Weights of a small mixture-of-experts language model, trained from scratch on English Wikipedia.
Size: 13 layers, vocabulary 32000.
Experts: 32 experts in each of 11 layers, 128 clamped SwiGLU neurons an expert, 2 picks a token, a sigmoid router.
Training: a variant of SOAP for the experts, 6672 steps.
Below are experts of layer 4 (counted from 0) of a mixture-of-experts language model. Rows are named router (the router's row for the expert), down (a neuron's output weights, with its number) and show model dimensions 384-511. Each number is 500 + 50 x the weight over its row's rms, rounded and kept within 0 to 999. Numbers have three digits each.
Before each expert's rows: a language model's description of what the expert responds to. This comes from a sample of Wikipedia text that the model never trained on.

# expert 22
It responds to: Bare space tokens between genus and species names, numbers and empty table cells, plus odd word-final pieces like -er.
router:491561523470476531503523493470524487457457515455543502474449546451455602532440522469482493536590524487496521517570471555548498387475505575505510460588492509470531509543433569424488540444480497551467527450551498505481425505433534500432498522478457558448580448435504466592402544552534536448467511507516504523533557567548558556460417544477439523559487449600541469466506462499448412494490
down0:559534532469467491511448397439499506515562468539558491520574402475439564441395504427409548520484495584524445465491519442505521543500489527467453451493499468538462516506555492585483572393491477493622509435518480547545445538483523577575485508515451576517600478536490516554466529545477536505421384519374516504459426460546479516529528474453503475507458475435495509450567555554482473566473

# expert 21
It responds to: Cardinal numbers as words or digits, such as one, two, 13, 16, often in tables, ages and counts before States or years.
router:499534508476443530473548489478504503518491500450512541479478536475473561565487563439522512506560576509485485519528554472510523432459479546497451432563523513476506524520452602446413535503494496541496579500531446550470407505450503535460553564452431589504600390389503448595412553567501538430427540572547506502472554608561532522511441466387403568498487456562513481549533491508474494480467
down0:517444540329407494576490420475474567527413587524466499403529437508545526533511517515477474473445519521506467492538426452516576500479504536535464480468493482420493473555488591442560520593550531593561464492430482441579580452488508436453493442543532500552469471403409542508533542509564571622463438482502507560442511436429446533494541534519507551511497472616528563487440424457578528532437

# expert 5
It responds to: Periods that end sentences, often before a line break or The, He, It, plus by after credit verbs such as written, scored, commissioned.
router:493530535473477509460441459436528549464425530455468526510486483472488546587481535497506489492616462440499502503522467439545589456488500551486482419513505562470520530517496633471496453492521514476522588520513473504527442519500478482483575574516532552499483470380579422548439550506537503459476547559520524513578562544637499548519462491388441525503571547575506477500517424513538438457530
down0:511579431498505527473523421428492554501498548481431462458471515473418507414472527484595530523497498500501515529522479484485516486515587411459500473490535543494521510519451542471530451515486678537517542547438541437478491460404616547537525546479513501500489546486528556470525475500446544491590425494472495548521470529433525670435532538454388519499540486518531489542520487434585555534518

# expert 19
It responds to: Line breaks and == heading markers separating Wikipedia sections, taxobox blocks, lists and titles, plus prefix words like following, post, anti.
router:538507476511509437475541477501461526532522516532537586584463507520461550516457503547569531453482495545453544530527571541588499390476494633485525492540519443535534533496455508392493549466606526553522536557566510475477425525472600505429474528436425498442521416473508453541442499561586523419447499544513550421585564503539477450488471508469478518564537404527565500537619444485377517488491
down0:433501594527535461504504540473463477506414465467440496527539550464550499534552500492561447428348484494488482407514397518477468547429491489494523444488545501595403448530464499574517459560487477436483450554453527443563452439459486502643425585465567467516543465536511488514450498502540564475579399569590563530493464485453427468526486440428508482417433446464487490500593528465487388555541

# expert 7
It responds to: The piece like in sentence-initial Unlike, plus scattered mid-word pieces and numbers in tables, drug and species names, such as inf-lix-imab.
router:555531527461505512514522469480557521456511501455551521520460487432440647553464540451495478470631543518533544482526528481517541439514514558510473429606479486488510537517463584436514511530544513501505550475529432519476376472494516505418543544476458573474597414444470495582397516564493543435433546525528538449550534597544523539452435451405456537509477500533484513516588464460475437493517
down0:529451536474472518449536602474603413485537462474557455497501513490508531566512497470494588552481397519483500589554582576558479530506572442553494514533604549511538536472520512513533378532546612522585549460485515430436432528443591601533549484531488502559537517456425530489585441507530502464507521473461411546545452484579425529508554438534522538525478464485473475555521490450467397438447

# expert 8
It responds to: Quantifier-like words such as only, all, number, made and part, mostly after the, a or a table bar, in prose or tables.
router:561570486473507530548531434457544559492491516460493529482484504465530541561484543459494521516595533475505545540491518460559529451462527578531471464591466488464540536525448552393477514532554537518443530487490450525480432555489560482410501542470427557497623405456515425586448572614492537464439527495529541468495545549600522512517411481439327519500502505516479488506494451490437374494503
down0:434540485492481540487491516451476446488539423502507379493531540485604508485484523512477381562492548555462400512508548556497489539465459583419545443503518529445482564487472476414523464641444429484577454534500492430469445560479476530555604440464410474478538510584501504392529457537438482474485509463561596515488523431491466519549526487473448473546576555516542515466458533492555468534533

# expert 29
It responds to: Opening parentheses and quotation marks after a name or term, slashes, and space-prefixed digits in tables and measurements, like (AR 103.
router:499540477489558597494525580472494512545434462453570514468385465479532495561462515467557512527447508542530439511448481533526494522503520533526544515507396561500491522508443551455539521499603444563545567452553500489514440498460452530548490560449464594455564519341547473551460552574499517486435529508488572494526507564566495499480462480506456545484509469513447474470530510453514453481519
down0:480573522548509503421537540588601547561524558362498598523539512505483397498533557549492430539527513474428525546501499505543423519521421532500455488564497504440435532491530543534466456529555436405412504469551430543452535444483560515544470586482448508555434485476468440435453547581636542448465445529505479489518568452495510433493473433534501480558399611495535563414557540436487505412546

# expert 25
It responds to: The articles the, a, The and possessives his, her, their after prepositions, plus = heading markers in sports or event titles.
router:469585521455462490484471386515444455484419497488483496471353441483535515576540434426481527412655518498509602515521544550608491418520428500484514482557530565516534515489436511468515487446476490499467506406573479486495465503563514603536514551502460610488534481486583512578445614470494575447502500494420575508540509509545528515446493521487401531521523505582498548551562473547447468474470
down0:500545473442433472519490439473498409568491397466527531519540452487499550485466472490452461540576532555494567490499510472542503473441402474502625557493511598547463474452476482519413573524472556473491522553513529507539451525535568506488486584465430435567529448532547522450456483478443595501490559525468472482418559523409370547501550445462517545583476472522492504461477520497578463526540

# expert 26
It responds to: Fixed phrases such as See also and Location within, plus the, also, St, South and United in prose and lists.
router:563521496523492511482540441486450552496473509469514513520398494472481562543484575393484456510563542494533484545524485525587551442464506536522453429610499496486509553500410576443475506530512523568508530508547473481467432473452551480428556587530442611510559412429472503626424536585502534406404553506510513535500595581519471542474461467429410522498517527546555486469548444483479438498494
down0:471474491493594500529538490569540514399540417422545553525576480528430450618517515530500523515410476486473483461499488511494543481538550447464503502453528464482489418332509466468474456446510483504500518552476561509413595458525437417505371572489586551485535515502529534507430500501442505471431477488467559486495518511534467491505472523452524461453515453527485415566612426536385483532611

# expert 13
It responds to: Commas, and, or, but, with, and the verbs is, was, are that link clauses and list items in running prose.
router:455453474520527557487512587398574455486578502542489500508434537571566477516560499480559531587585571574532543418495427497499497467552439468488566405485508502545491476510516413431495472463418528552526460510492556558417493427524547512447469399523457506464485467544534428575457533497529477495575578437493353501458497497530421489589541439542473470573498503543397517483560431454528498492377
down0:420430449491463458479487439549421514430510473449490401452450535430567529511500424471487475508542505501534461518453413435582486385399475553424494500538447537481455493523508480511525525598534525530440485447494409518424484496615514482533456470531483535528416461496493518531511534547440475511468502499402487539538502541467460521466506419421489553481373498450480533522448428468441446427566